python train.py --num_hidden_layers=12 --hidden_size=160 --n_experts=64 --experts_per_token=6 --d_expert=48 --d_shared_expert=0 --hidden_act="swiglu" --moe_layers=[1, 2, 3, 4, 5, 6, 7, 8, 9, 10, 11] --router_score="softmax" --normalize_top_k=false --routed_scale=4.81 --balance_loss=0.0028 --balance_bias=false --router_z_loss=0.001 --router_noise=0.3 --init_std_router=0.0169 --lr_router=0.000596 --vocab_size=8192 --norm="layernorm" --norm_eps=1e-05 --tie_word_embeddings=false --optimizer="adam_hyperball" --learning_rate=0.00523 --beta1=0.9 --batch_tokens=[16384, 32768, 49152] --max_seq_len=2048 --train_tokens=266500000 --max_steps=8427 --dataset="wikipedia_en"
Below are experts of layer 7 (counted from 0) of a mixture-of-experts language model. Rows are named router (the router's row for the expert), down (a neuron's output weights, with its number) and show model dimensions 0-159. Each number is 200 + 20 x the weight over its row's rms, rounded and kept within 0 to 999.
After each expert's rows: a language model's description of what the expert responds to. This comes from a sample of Wikipedia text that the model never trained on.

# expert 48
router,188,217,208,195,228,213,221,179,207,226,173,182,197,181,192,210,220,224,220,206,206,176,178,184,184,192,202,157,231,193,201,241,209,205,180,209,208,198,201,206,207,201,182,198,201,181,190,185,196,222,186,200,212,222,211,239,203,213,235,212,201,221,188,162,171,223,159,185,184,225,188,218,209,172,188,178,189,182,177,171,198,186,208,202,184,201,193,183,185,202,187,187,158,180,219,202,228,203,231,229,215,216,191,214,218,235,224,180,210,218,164,216,218,242,198,208,215,210,181,177,163,226,174,223,191,197,204,200,174,213,209,212,215,184,194,220,202,223,222,164,193,168,219,202,157,182,207,165,199,198,165,194,232,179,232,186,212,253,229,192
down1,222,184,184,200,196,209,204,183,201,228,177,188,191,231,210,192,212,235,198,212,208,203,190,206,212,242,187,222,208,189,225,224,208,194,200,205,192,207,198,188,153,207,224,221,206,157,191,182,173,161,191,197,184,226,195,183,222,171,222,219,204,197,211,212,228,231,221,212,234,203,173,239,230,231,182,187,212,194,218,208,218,211,214,162,210,199,236,213,230,213,190,172,190,202,216,179,193,203,149,192,195,229,175,183,184,211,215,245,175,210,200,182,215,178,210,190,244,166,215,199,232,189,220,177,207,196,203,244,185,210,188,206,193,179,215,187,153,200,186,201,206,193,185,201,239,177,204,206,216,193,182,201,180,180,164,198,184,183,177,227
down2,230,237,224,191,224,214,164,197,179,195,225,202,196,238,198,250,166,187,231,165,175,194,221,197,217,201,188,175,212,195,217,214,171,196,201,180,195,156,213,193,216,174,193,224,216,191,213,210,209,219,191,185,173,204,187,193,226,212,219,196,163,170,202,183,200,191,193,204,203,183,195,235,176,230,243,223,173,159,220,195,195,179,181,187,183,211,192,185,195,202,175,186,200,203,167,170,157,241,202,204,236,187,208,180,187,224,207,182,188,219,205,194,195,218,189,219,193,190,179,208,203,231,216,196,233,220,184,221,211,235,179,214,190,185,195,214,195,201,189,170,203,188,197,206,177,165,235,208,172,188,180,178,176,172,204,191,234,214,201,203
What it handles: Final number digits

# expert 61
router,197,220,189,221,231,218,214,212,227,222,198,179,196,191,184,204,203,201,187,206,210,204,164,162,168,190,227,173,212,166,198,233,201,222,183,208,193,218,193,175,224,192,169,223,167,174,176,193,233,212,168,201,205,205,225,226,191,207,219,234,217,234,180,165,178,214,198,191,150,219,169,180,230,209,188,198,173,178,225,181,199,173,222,199,190,180,190,184,203,209,217,186,187,184,221,223,229,182,201,212,232,197,209,180,229,198,196,186,215,217,196,192,230,219,204,196,212,225,206,178,191,200,179,232,168,187,221,204,174,199,222,210,179,179,210,189,193,208,233,180,157,178,216,172,204,181,214,159,215,213,183,193,208,185,231,191,245,203,211,192
down0,197,213,183,192,221,180,172,234,202,209,191,173,244,204,182,212,171,232,176,205,220,202,179,185,165,224,236,191,187,218,236,192,206,196,187,211,178,224,213,239,159,187,185,216,198,216,168,197,200,213,180,225,206,218,202,177,196,208,196,194,164,194,220,190,221,229,230,172,188,194,234,169,191,203,261,170,213,225,188,185,195,195,207,204,205,187,227,182,195,166,165,177,219,200,182,191,204,197,179,175,200,187,159,216,216,209,187,189,219,195,178,175,219,179,196,228,225,218,195,188,188,201,182,207,194,196,192,176,198,168,211,219,189,216,179,229,192,193,190,168,229,188,220,179,179,204,197,241,217,197,217,204,183,173,174,179,212,175,210,225
down1,181,169,169,218,225,217,183,177,215,206,235,177,208,235,218,189,198,192,178,214,188,214,197,206,195,213,179,210,176,223,200,164,170,204,200,186,210,233,184,183,228,220,221,201,209,173,202,206,187,194,195,220,223,202,171,198,224,194,173,239,185,174,212,183,232,199,176,210,176,223,211,240,207,206,205,202,178,207,183,212,209,184,178,222,181,176,187,183,182,203,199,225,186,201,228,191,218,197,237,232,175,197,187,202,180,177,209,245,190,212,185,258,200,219,166,189,177,182,220,198,190,187,162,201,182,216,173,183,166,192,184,198,176,194,183,160,199,186,227,218,173,211,225,199,184,244,197,195,248,194,196,186,194,218,190,181,211,209,219,218
What it handles: Mid-word name pieces

# expert 25
router,178,211,209,217,216,217,235,193,224,215,178,191,183,156,199,229,249,212,223,206,225,193,167,183,191,166,213,196,223,183,213,202,205,203,188,201,209,209,181,199,216,211,183,202,193,174,187,174,232,209,188,183,247,205,201,202,172,203,224,215,221,210,179,179,184,207,166,215,188,222,187,188,216,172,185,175,183,188,214,186,146,184,191,210,176,199,192,172,235,190,183,200,204,169,208,228,217,191,239,216,225,214,169,212,201,231,186,175,229,196,165,219,215,204,203,171,223,221,206,174,188,195,169,236,178,197,205,218,197,221,197,213,192,175,201,196,205,219,192,205,207,170,217,197,176,176,210,199,224,236,179,161,231,186,190,183,208,223,228,186
down0,215,210,166,218,202,228,197,176,198,194,168,158,167,243,187,201,181,201,194,207,167,183,217,167,157,187,224,214,213,166,210,242,206,234,166,213,187,200,201,221,222,224,194,188,218,151,219,214,215,222,211,233,180,193,210,184,204,202,203,216,208,182,198,191,198,182,197,175,206,191,232,219,181,175,171,222,194,159,191,206,184,182,198,154,204,187,189,213,253,197,201,199,166,208,195,220,223,188,190,208,178,206,201,183,207,213,184,221,210,189,199,239,222,199,197,249,225,230,202,191,193,199,169,178,199,199,223,215,212,206,212,189,181,216,205,215,170,213,216,178,210,204,205,199,183,234,236,188,221,223,185,172,195,201,190,201,174,193,185,208
down1,211,184,222,173,183,211,169,192,193,209,214,202,228,214,199,208,219,192,211,214,208,154,179,207,213,186,198,181,198,169,218,198,201,202,224,185,203,198,196,226,171,181,218,209,197,168,245,251,178,210,232,194,212,161,215,209,199,202,188,198,199,198,192,196,247,214,182,197,231,169,192,173,196,197,187,188,196,242,166,230,187,215,210,203,208,200,197,195,210,208,210,178,202,182,226,161,192,199,196,157,177,151,199,187,192,190,174,226,171,203,196,216,189,209,199,185,204,199,214,201,191,195,183,224,180,205,233,183,239,246,153,188,214,229,223,191,198,225,208,179,198,224,177,235,217,236,187,210,225,188,203,214,162,219,213,218,179,201,204,219
What it handles: Determiners and year starts

# expert 62
router,179,215,215,222,220,223,212,182,219,220,193,189,174,168,187,222,227,211,213,192,223,178,199,169,187,208,199,166,212,175,227,206,201,210,179,213,201,204,195,198,222,205,154,218,204,176,187,175,216,236,165,183,222,219,218,215,179,218,225,215,225,222,173,156,185,226,181,211,197,211,183,186,199,192,182,173,176,175,196,201,182,172,192,201,167,200,191,176,205,213,192,180,161,164,246,220,218,196,221,210,196,222,189,193,207,227,209,197,222,221,176,207,213,226,199,208,233,242,217,179,199,207,167,217,194,193,205,193,181,203,196,199,199,188,208,222,194,228,221,166,203,180,232,214,188,157,225,186,200,205,170,174,217,175,205,179,187,241,219,178
down1,192,154,181,163,191,221,177,182,199,212,202,201,166,185,211,223,197,210,193,198,215,178,185,219,177,235,192,181,205,192,222,210,217,237,196,190,190,197,165,200,173,169,207,164,212,194,182,191,202,172,190,172,208,193,213,209,220,163,208,208,236,189,202,207,244,198,192,215,234,235,212,216,208,253,241,212,173,183,193,198,213,166,169,187,225,221,210,238,181,200,197,217,206,215,209,207,162,204,213,182,215,211,188,209,184,242,222,197,224,216,210,210,192,216,192,189,197,231,190,199,230,161,200,177,202,226,198,201,201,219,202,212,171,216,202,216,191,174,223,226,195,176,203,192,234,226,177,190,163,197,210,221,202,240,181,197,184,213,212,178
down2,185,183,187,231,197,187,195,191,155,192,217,222,198,207,192,203,219,204,183,215,184,221,181,207,197,213,192,215,215,191,198,206,202,231,211,192,190,210,206,213,204,217,191,206,172,202,197,212,186,217,212,188,247,202,194,189,164,223,151,186,178,199,196,222,241,211,196,190,252,168,225,231,207,231,180,198,181,208,186,197,193,257,210,189,204,196,188,204,221,208,166,212,197,228,183,195,183,181,230,170,173,207,167,169,181,182,185,214,197,185,208,171,203,210,171,190,198,212,241,194,177,208,206,223,214,177,223,203,197,205,204,207,179,217,185,151,211,228,208,187,192,230,217,219,222,242,186,165,179,208,172,221,228,207,226,211,177,212,242,184
What it handles: Place and role nouns

# expert 3
router,176,206,195,219,213,211,220,185,210,226,191,185,194,166,180,218,218,230,228,192,223,201,215,175,177,196,190,158,254,185,204,205,195,213,174,222,209,212,171,173,220,201,172,215,193,172,177,177,240,235,185,209,212,217,211,225,192,217,205,231,203,209,186,158,169,201,181,203,197,214,166,187,210,188,193,168,177,163,214,187,184,167,191,209,191,215,175,172,211,214,208,205,192,213,235,223,205,188,205,208,249,206,184,205,216,212,182,189,241,223,187,204,203,202,184,175,210,228,185,168,170,200,174,232,183,177,215,215,187,187,208,209,209,178,208,209,184,235,206,189,200,160,210,191,181,177,229,179,190,229,188,187,216,199,226,209,212,220,224,177
down0,250,165,182,203,190,190,166,167,219,201,215,200,197,193,205,248,160,201,187,209,190,206,175,175,185,184,187,197,221,179,180,221,219,216,186,197,202,184,202,197,189,173,174,190,172,183,207,175,195,208,226,185,208,218,228,187,198,184,171,182,202,187,189,190,172,189,193,202,220,222,187,209,251,169,229,191,215,183,193,174,183,203,209,203,211,209,187,152,204,218,227,230,213,176,229,188,258,189,208,198,197,212,174,203,196,195,176,222,234,202,206,231,207,214,207,174,219,182,216,209,192,228,177,183,206,186,168,189,198,223,194,211,223,171,196,174,195,213,216,210,184,221,221,190,235,196,217,164,185,178,223,230,220,164,214,197,206,188,164,197
down1,176,174,175,224,205,182,188,216,202,193,186,161,205,193,217,180,229,181,176,238,181,208,197,221,192,232,198,181,197,186,203,247,186,188,243,209,204,188,223,197,202,213,192,220,185,204,202,171,185,166,213,194,204,204,218,191,202,180,192,185,209,242,186,186,209,206,206,186,181,217,213,189,160,207,240,206,235,233,220,208,214,193,203,219,185,202,233,198,188,200,186,251,187,175,185,197,166,202,224,172,177,194,224,183,176,187,198,187,180,176,197,205,200,196,189,204,259,221,198,216,159,193,203,192,192,207,218,211,200,210,219,244,231,207,205,198,194,185,211,218,193,171,224,206,171,217,168,201,184,197,222,186,170,205,192,219,226,161,150,210
What it handles: Word-start pieces after articles

# expert 12
router,167,216,184,227,218,239,205,186,215,191,151,184,199,169,186,230,238,218,231,210,206,200,208,202,202,203,211,188,219,190,217,208,216,199,190,210,209,211,175,188,227,191,173,207,171,192,201,182,210,233,176,196,215,215,204,209,179,213,226,194,211,228,200,175,153,210,188,176,169,221,157,180,201,174,196,181,198,165,171,191,177,180,220,215,162,188,187,195,196,200,206,186,183,209,229,208,225,187,207,231,197,208,206,199,191,219,198,178,227,190,175,205,204,226,201,177,198,227,193,193,192,233,190,234,191,192,207,230,186,218,219,204,193,158,181,206,226,224,221,170,176,186,227,187,188,170,237,175,203,224,156,161,226,181,216,194,204,221,215,188
down1,204,212,191,187,189,224,208,190,208,167,223,200,192,196,202,188,227,181,230,234,183,211,186,191,219,184,188,188,228,232,158,207,224,204,170,155,157,237,197,236,212,190,207,236,205,208,213,205,200,202,186,191,178,169,186,180,172,215,180,192,198,181,177,192,192,216,205,187,234,196,216,188,221,196,205,180,164,235,207,215,186,205,227,231,191,197,231,196,198,202,212,172,186,184,183,236,203,214,194,188,238,182,224,199,204,197,222,233,230,175,207,150,201,182,219,231,236,195,202,219,178,203,220,210,208,171,184,207,180,203,200,164,175,223,169,221,183,184,205,160,200,197,181,180,230,201,178,210,222,197,183,180,219,195,176,201,198,192,203,166
down2,184,198,191,200,185,200,158,198,207,192,200,184,183,176,256,241,209,190,165,214,190,212,182,232,216,208,209,217,192,218,212,220,196,211,224,207,204,176,217,188,177,187,206,214,175,234,189,200,181,201,178,231,167,211,177,162,217,189,221,210,186,193,216,214,205,191,205,190,213,193,244,203,172,197,219,208,224,216,183,235,225,182,177,194,189,184,225,226,215,201,191,181,168,201,183,168,202,192,206,197,209,195,157,171,213,203,204,191,191,220,194,244,198,268,199,207,196,213,200,189,214,201,175,214,174,193,200,220,203,214,195,216,228,185,203,217,190,176,173,229,154,222,233,218,176,219,210,187,172,224,212,213,202,234,166,205,216,181,217,180
What it handles: Year-initial digits

# expert 38
router,196,226,191,211,230,242,223,189,207,199,174,186,208,184,188,220,236,229,201,187,224,189,175,207,179,153,203,172,228,164,214,210,234,191,184,220,203,217,193,196,252,199,179,202,175,156,193,200,237,230,199,169,216,215,199,198,174,201,213,228,225,212,171,178,171,194,216,189,183,206,192,190,216,200,177,174,189,196,190,182,185,199,207,195,201,185,191,193,205,204,193,186,188,194,223,190,210,185,227,224,212,215,205,177,219,199,192,198,226,197,177,213,227,231,176,195,233,214,204,190,182,224,187,212,180,183,210,199,177,203,221,207,173,189,155,201,235,214,231,164,210,173,197,199,205,156,253,173,225,203,189,185,215,166,210,211,215,205,222,179
down0,206,206,203,204,196,203,210,189,177,240,205,180,158,197,198,194,208,158,203,229,194,185,222,182,190,188,171,238,199,175,203,205,178,199,186,245,176,215,198,176,237,180,197,223,203,200,201,221,184,236,216,216,178,211,166,165,180,192,209,172,212,182,221,190,235,182,223,192,175,179,198,242,228,210,189,193,211,181,196,163,183,206,187,168,175,210,204,218,213,173,192,205,235,189,172,188,198,212,184,189,192,204,201,178,162,183,198,203,200,184,221,229,224,192,165,212,226,172,198,192,230,221,206,185,174,213,236,205,178,221,168,229,198,190,218,187,216,183,201,172,222,220,206,184,253,204,202,201,199,181,182,200,180,243,179,187,219,217,194,210
down1,227,221,186,209,238,198,181,185,221,181,208,210,192,226,187,214,219,187,212,225,199,189,202,188,213,200,237,199,195,213,172,165,231,220,183,190,204,171,226,216,210,232,195,197,183,191,201,205,202,198,196,189,203,221,177,198,225,159,208,207,206,205,186,216,111,201,191,212,240,204,179,200,220,203,167,201,188,210,224,205,233,181,200,198,189,223,218,197,195,207,205,178,164,216,224,174,205,195,191,191,216,201,206,206,224,194,167,204,205,173,188,202,205,205,230,171,156,221,205,212,171,198,216,214,191,224,210,234,204,157,220,197,193,190,176,205,168,187,216,212,200,231,199,218,200,179,194,228,213,244,237,212,183,232,207,219,242,184,186,201
What it handles: Intra-token punctuation

# expert 15
router,201,212,188,223,193,226,216,183,226,209,199,185,199,175,181,231,231,228,207,172,199,172,195,200,163,173,204,199,206,183,225,210,210,197,182,243,218,204,175,211,235,183,177,219,185,180,180,168,206,240,198,173,213,226,192,224,196,226,199,201,213,200,174,188,186,218,204,211,194,228,184,196,206,201,173,195,191,180,199,165,184,177,197,220,202,181,187,172,188,187,191,170,193,221,217,221,222,169,240,219,190,218,191,185,231,230,202,192,204,195,181,237,215,231,183,188,246,202,179,205,191,215,175,221,164,194,215,217,165,191,199,226,168,187,170,213,189,226,217,184,173,191,226,194,153,177,212,171,213,204,171,180,224,188,195,183,209,228,223,198
down1,209,175,209,177,226,178,197,201,210,171,163,177,180,191,230,176,195,203,163,208,184,216,190,192,181,217,211,209,175,216,215,161,182,171,154,202,195,190,215,201,210,193,206,223,240,181,167,228,180,195,171,235,228,237,181,211,165,221,204,178,189,201,192,222,247,201,227,177,211,185,219,214,172,191,186,184,211,208,193,226,186,205,217,215,171,217,221,219,227,161,198,161,170,178,199,218,213,193,212,206,192,231,172,197,168,217,198,213,170,175,202,187,198,221,173,194,181,180,193,196,196,237,192,187,181,230,231,195,211,214,215,183,227,219,220,191,214,183,196,205,229,234,182,197,213,208,192,228,217,191,181,212,196,174,199,203,194,221,185,182
down2,199,192,214,213,176,193,204,208,167,201,236,206,216,182,201,201,204,204,221,212,196,177,225,215,175,212,189,203,170,175,217,199,219,192,219,210,214,184,198,178,225,196,226,218,259,213,187,218,181,212,219,194,175,214,168,198,189,211,170,245,173,175,164,184,247,204,193,190,171,220,193,218,246,194,150,193,204,198,177,207,200,179,210,196,174,182,200,188,204,209,196,251,225,206,190,216,183,190,216,223,185,198,216,183,182,200,193,196,211,155,191,198,174,218,181,161,192,192,177,193,200,242,178,207,198,190,207,210,179,179,191,204,222,216,207,213,170,203,194,200,200,234,188,166,246,206,238,202,222,181,224,201,211,207,155,201,204,191,193,172
What it handles: Prepositions and date months

# expert 30
router,170,234,197,207,227,241,226,171,220,191,183,191,182,184,205,226,199,230,197,203,199,182,202,196,179,180,202,174,232,190,197,208,204,227,178,210,184,198,191,219,225,185,184,212,176,184,180,195,219,229,161,196,243,232,182,209,173,216,216,196,207,235,176,187,172,199,185,213,171,214,195,174,204,188,192,181,185,165,197,185,193,202,197,241,178,178,172,189,196,213,204,181,183,191,220,193,223,193,203,225,184,222,174,193,213,219,183,174,219,214,167,212,213,230,186,193,223,212,198,189,159,229,187,223,211,198,210,221,187,220,203,203,171,186,203,232,206,213,213,175,184,184,238,181,171,165,242,173,215,230,166,189,221,196,222,188,206,232,227,188
down1,221,190,207,209,172,187,219,211,180,207,216,206,241,175,198,198,209,181,213,214,199,214,198,209,229,228,178,230,206,182,175,201,212,203,207,220,148,194,221,154,195,182,230,201,162,208,164,191,219,222,195,200,232,213,213,206,208,199,214,178,198,209,210,226,188,184,158,175,230,196,225,183,192,193,212,213,180,227,178,197,175,209,200,197,209,174,189,195,219,211,198,205,203,244,210,167,202,188,213,181,196,171,204,199,199,186,218,223,169,228,237,198,172,214,214,216,172,215,193,161,248,230,220,202,233,191,167,214,195,184,159,224,248,184,173,176,177,195,184,203,191,200,181,188,200,212,225,187,204,216,175,229,202,227,199,207,179,210,192,188
down2,205,208,214,208,231,210,204,238,191,180,194,198,175,206,227,187,196,182,189,218,175,215,180,166,166,210,208,161,221,194,229,210,175,180,186,202,204,212,230,206,181,225,228,208,223,150,243,186,201,192,193,238,200,203,203,212,227,208,195,190,186,207,209,218,185,200,161,187,223,204,213,230,187,213,214,211,205,180,227,200,224,178,198,183,175,244,199,176,193,186,224,217,188,198,207,202,220,227,210,178,199,230,205,146,240,213,213,173,220,149,197,189,192,191,192,215,173,180,185,256,217,244,197,196,184,217,206,194,178,209,202,166,197,171,223,211,213,187,195,214,232,186,218,201,177,207,208,216,184,192,182,199,180,218,212,199,222,195,178,196
What it handles: Space before years

# expert 14
router,187,194,187,215,206,224,231,182,227,212,169,158,195,168,183,213,218,220,210,158,213,181,196,173,178,187,189,176,225,161,225,213,232,217,193,200,201,238,188,184,225,158,187,229,183,187,189,162,214,226,176,180,212,214,218,206,183,227,181,209,222,210,177,197,192,228,174,215,204,224,190,206,204,208,174,205,184,172,188,174,185,178,197,209,183,198,200,186,212,213,196,161,188,205,232,212,225,175,220,222,206,194,191,216,226,231,212,191,210,214,170,208,216,204,192,175,230,223,194,183,184,211,187,240,153,194,205,191,200,188,216,216,194,191,202,225,197,215,202,180,181,197,223,188,187,198,235,174,235,236,182,179,224,197,227,187,232,220,211,175
down1,194,183,182,197,200,190,208,193,220,199,193,163,168,227,220,204,194,188,214,175,210,174,191,191,189,173,204,238,214,206,242,204,184,178,191,203,208,204,219,189,179,170,197,190,203,205,181,197,225,187,199,206,191,233,161,179,239,190,181,200,174,194,234,243,211,185,195,202,243,197,198,207,187,215,220,209,175,214,203,213,216,223,213,185,186,187,209,185,195,169,190,178,168,219,213,223,253,199,191,213,188,235,239,172,211,218,190,216,189,204,207,177,182,220,180,200,223,206,166,193,198,169,199,191,232,207,251,231,206,195,223,189,195,220,204,185,233,194,171,205,182,163,156,179,181,198,198,176,208,160,205,230,201,211,193,176,221,220,180,219
down2,209,200,226,203,200,165,186,227,211,224,220,211,194,210,184,188,209,202,186,178,241,201,234,208,212,148,226,212,184,197,205,225,198,226,160,207,223,222,204,153,226,180,178,193,211,209,183,199,210,189,210,208,221,219,194,198,170,206,208,202,214,207,186,163,208,216,205,212,178,203,216,162,186,222,181,207,191,150,180,192,190,195,227,214,170,219,169,207,219,216,201,213,191,188,241,221,202,196,198,182,200,176,199,177,219,143,162,207,215,192,156,211,207,165,193,182,190,227,173,200,169,224,217,181,192,190,199,190,192,198,208,196,204,196,192,195,184,203,253,198,216,149,174,216,200,234,205,185,187,190,216,217,224,170,201,196,177,207,196,220
What it handles: Prepositions after heads

# expert 8
router,167,213,195,201,232,228,212,202,229,226,202,179,198,168,187,240,208,218,202,189,214,198,186,172,196,204,195,161,198,179,220,206,219,203,198,204,189,227,194,177,225,186,164,206,197,178,190,190,204,211,170,188,218,215,200,216,170,228,221,207,228,231,194,173,141,213,181,193,196,235,174,194,224,186,177,196,178,181,208,194,171,183,221,231,198,164,172,174,192,226,198,174,194,191,217,215,233,158,208,218,211,219,182,177,229,209,217,193,238,232,187,190,203,233,192,197,213,228,181,203,178,210,183,204,179,198,203,225,188,219,214,207,188,175,174,204,194,204,237,191,156,159,211,197,189,181,212,169,207,227,180,180,217,193,214,203,196,214,212,185
down0,206,234,186,186,202,238,179,209,221,206,182,205,204,216,193,156,208,234,209,177,192,191,180,218,228,200,208,205,206,216,203,194,213,183,178,156,225,206,226,206,186,196,193,215,176,206,220,184,182,203,178,183,211,245,205,223,208,200,215,215,191,217,189,179,203,185,168,196,185,202,190,193,183,213,177,237,206,211,227,207,225,201,180,210,191,193,232,185,233,169,211,215,154,199,184,225,226,175,196,180,195,191,174,162,195,225,211,202,181,209,180,210,215,208,220,208,211,195,194,216,198,206,174,182,203,175,210,213,199,171,176,206,203,194,166,179,185,171,201,130,188,262,232,201,181,176,223,232,159,212,193,213,176,177,200,207,198,203,226,187
down1,193,207,228,211,180,227,208,193,203,225,192,225,225,164,194,209,224,210,165,185,174,177,206,218,245,233,221,182,224,207,221,181,198,226,200,207,190,149,176,182,157,195,245,177,225,199,224,186,186,213,191,190,179,188,196,207,190,224,202,159,203,205,230,208,226,192,202,218,228,184,228,197,176,202,138,207,217,201,163,212,219,230,203,189,213,185,206,215,206,197,193,198,207,207,215,201,171,212,211,240,186,212,238,209,187,198,192,208,187,156,186,219,180,175,204,190,193,215,192,203,192,183,167,190,235,195,212,197,183,208,181,162,179,187,211,223,203,192,201,187,204,225,225,202,182,194,216,209,189,208,204,165,200,154,174,189,207,213,173,206
What it handles: Mid-word name pieces

# expert 6
router,182,182,194,218,239,222,210,188,212,210,175,191,198,177,170,238,260,206,214,189,205,187,174,166,183,195,210,162,241,166,211,185,228,208,195,219,199,209,175,195,211,182,184,221,197,195,190,187,224,204,172,195,210,219,221,228,208,197,212,198,228,207,176,183,175,218,181,197,213,223,183,191,204,186,183,179,172,185,186,180,190,178,209,196,180,200,196,197,209,218,201,196,199,186,243,194,233,214,229,232,199,211,171,185,212,201,197,184,216,219,175,211,197,224,178,173,208,237,182,181,171,214,158,214,188,208,206,217,191,184,204,238,200,157,196,217,200,225,232,191,191,171,233,222,164,160,211,194,212,225,203,186,209,171,198,192,194,220,235,180
down0,199,218,225,213,192,202,215,192,200,187,184,187,265,220,174,178,196,199,191,193,171,222,207,199,180,210,177,213,200,161,223,197,223,190,210,198,158,208,205,191,189,226,204,188,244,217,167,242,165,185,205,198,213,197,172,200,226,186,193,196,199,207,195,189,244,166,195,202,229,229,201,216,209,155,197,193,192,209,194,197,175,193,183,189,200,214,194,181,198,223,162,219,160,218,205,207,184,223,203,199,197,179,181,211,214,207,187,179,215,217,171,210,229,223,195,190,215,208,170,222,184,210,168,177,223,192,231,198,168,204,225,228,214,223,177,208,226,209,218,215,218,198,221,241,178,179,187,182,199,170,205,188,171,201,222,166,168,200,233,188
down1,211,222,198,225,204,221,209,189,190,216,171,154,193,212,216,133,224,213,195,220,208,182,234,194,211,212,242,191,170,220,198,199,198,193,188,219,172,190,165,198,212,168,202,180,193,223,233,177,195,221,206,211,213,212,197,226,180,154,219,198,219,211,174,186,203,199,177,218,213,212,183,200,205,233,192,206,228,206,174,178,173,193,206,240,194,211,166,187,138,190,178,237,193,208,229,190,215,222,206,213,191,186,203,197,193,209,208,191,163,200,204,191,188,210,233,175,173,180,197,203,186,209,203,224,210,213,218,212,201,196,203,203,208,201,224,170,235,209,215,177,227,168,166,194,193,216,201,213,214,240,221,195,194,218,245,207,183,192,196,182
What it handles: Nationality and status adjectives

# expert 1
router,185,210,196,232,212,221,218,185,223,207,186,198,172,170,212,217,197,230,215,199,213,193,182,194,192,202,205,179,226,178,214,207,195,193,180,201,206,225,185,172,223,196,191,214,179,205,202,178,226,211,168,187,209,220,206,214,166,216,212,220,213,203,175,178,185,190,168,205,195,197,194,192,227,195,190,174,181,199,192,160,181,193,207,215,200,180,182,199,198,211,200,207,191,197,203,198,248,191,216,226,214,208,186,185,206,226,204,188,229,213,160,211,213,225,182,197,236,235,186,173,185,230,179,228,187,193,228,227,201,230,193,237,171,170,211,222,213,240,212,182,181,140,209,166,166,174,218,156,216,191,196,168,213,182,202,188,186,241,231,166
down0,191,250,197,207,218,176,244,217,212,244,205,183,194,190,199,200,177,195,222,210,216,189,215,191,209,209,206,185,216,155,189,230,201,227,161,232,205,190,197,176,205,200,170,239,186,185,183,191,220,204,163,220,196,213,173,201,177,185,224,224,188,234,210,196,167,205,203,205,207,203,185,220,210,218,185,213,181,198,180,182,206,168,227,202,202,194,195,187,201,175,153,218,196,193,224,189,193,198,233,209,231,249,169,191,192,241,205,193,206,212,184,222,196,203,196,197,182,212,192,175,194,188,205,210,207,206,225,198,184,202,207,220,156,183,167,209,201,217,209,196,182,161,221,148,200,230,217,152,197,238,190,202,233,211,204,206,210,192,200,190
down1,182,181,187,165,239,225,214,185,252,167,208,223,218,190,214,183,218,201,240,174,230,234,205,217,201,215,194,195,182,187,190,193,192,192,226,195,202,167,225,226,237,214,180,178,212,207,209,189,169,170,204,190,181,193,199,144,191,206,181,212,202,212,193,199,215,209,211,207,208,174,170,203,173,208,209,216,230,206,199,202,204,180,149,221,222,227,219,216,211,219,199,217,187,204,213,200,187,198,202,217,183,214,184,211,145,195,231,187,199,211,199,178,172,208,191,210,221,191,210,210,188,215,202,175,166,219,233,193,242,207,193,199,208,190,257,237,225,189,212,196,162,205,196,197,188,179,203,211,196,174,205,215,215,212,184,186,200,213,178,164
What it handles: Citation and table separators

# expert 22
router,176,211,196,218,228,225,218,217,199,199,180,166,196,194,186,210,217,206,216,210,184,188,181,171,195,172,203,200,224,189,194,244,211,216,191,193,208,248,184,169,224,192,161,250,188,175,182,198,215,209,193,189,199,207,222,223,194,204,230,226,214,241,175,170,149,218,221,194,170,250,181,173,216,183,187,194,190,167,222,176,189,176,204,201,184,160,196,205,232,205,227,179,194,179,204,228,219,158,208,213,212,199,201,174,205,185,188,174,216,198,177,192,218,214,193,175,206,229,189,176,189,220,188,238,169,183,198,196,191,219,217,213,197,174,191,198,199,212,223,185,201,206,219,194,207,187,209,181,203,229,180,183,210,180,206,193,247,203,218,183
down0,165,208,178,193,211,224,214,205,165,191,214,222,218,189,202,182,199,202,181,217,188,199,182,189,201,212,233,215,206,234,192,223,222,186,187,244,170,178,221,209,156,223,189,179,174,167,185,200,194,224,201,222,170,196,227,187,199,202,214,184,162,189,206,202,250,205,235,170,212,228,206,225,240,218,204,202,215,201,180,234,195,211,218,195,193,185,230,203,212,222,198,205,190,203,203,188,204,201,172,218,207,230,170,148,222,170,200,180,184,180,171,198,197,236,177,170,188,183,236,189,212,198,206,218,160,204,204,199,191,208,199,221,153,165,204,196,207,186,202,202,170,211,188,245,223,177,184,180,186,210,206,217,225,209,201,199,213,192,177,192
down1,164,216,209,186,186,209,208,206,222,182,204,208,216,235,210,191,192,206,171,187,198,214,187,196,226,170,224,211,206,198,194,227,194,162,190,190,209,186,217,218,183,225,213,184,213,228,164,192,211,199,193,228,221,158,197,195,202,201,190,208,241,210,176,201,212,150,164,224,209,226,200,170,200,178,212,229,149,193,218,204,215,228,197,202,222,187,220,220,191,212,171,208,198,210,229,202,209,180,187,190,190,191,241,198,201,205,198,189,204,206,223,209,197,169,186,227,182,220,197,197,197,217,223,219,191,156,210,191,179,161,211,234,197,214,188,194,183,172,198,197,210,187,223,209,195,169,204,218,221,162,196,238,174,185,140,253,206,204,225,208
What it handles: Mid-word fragments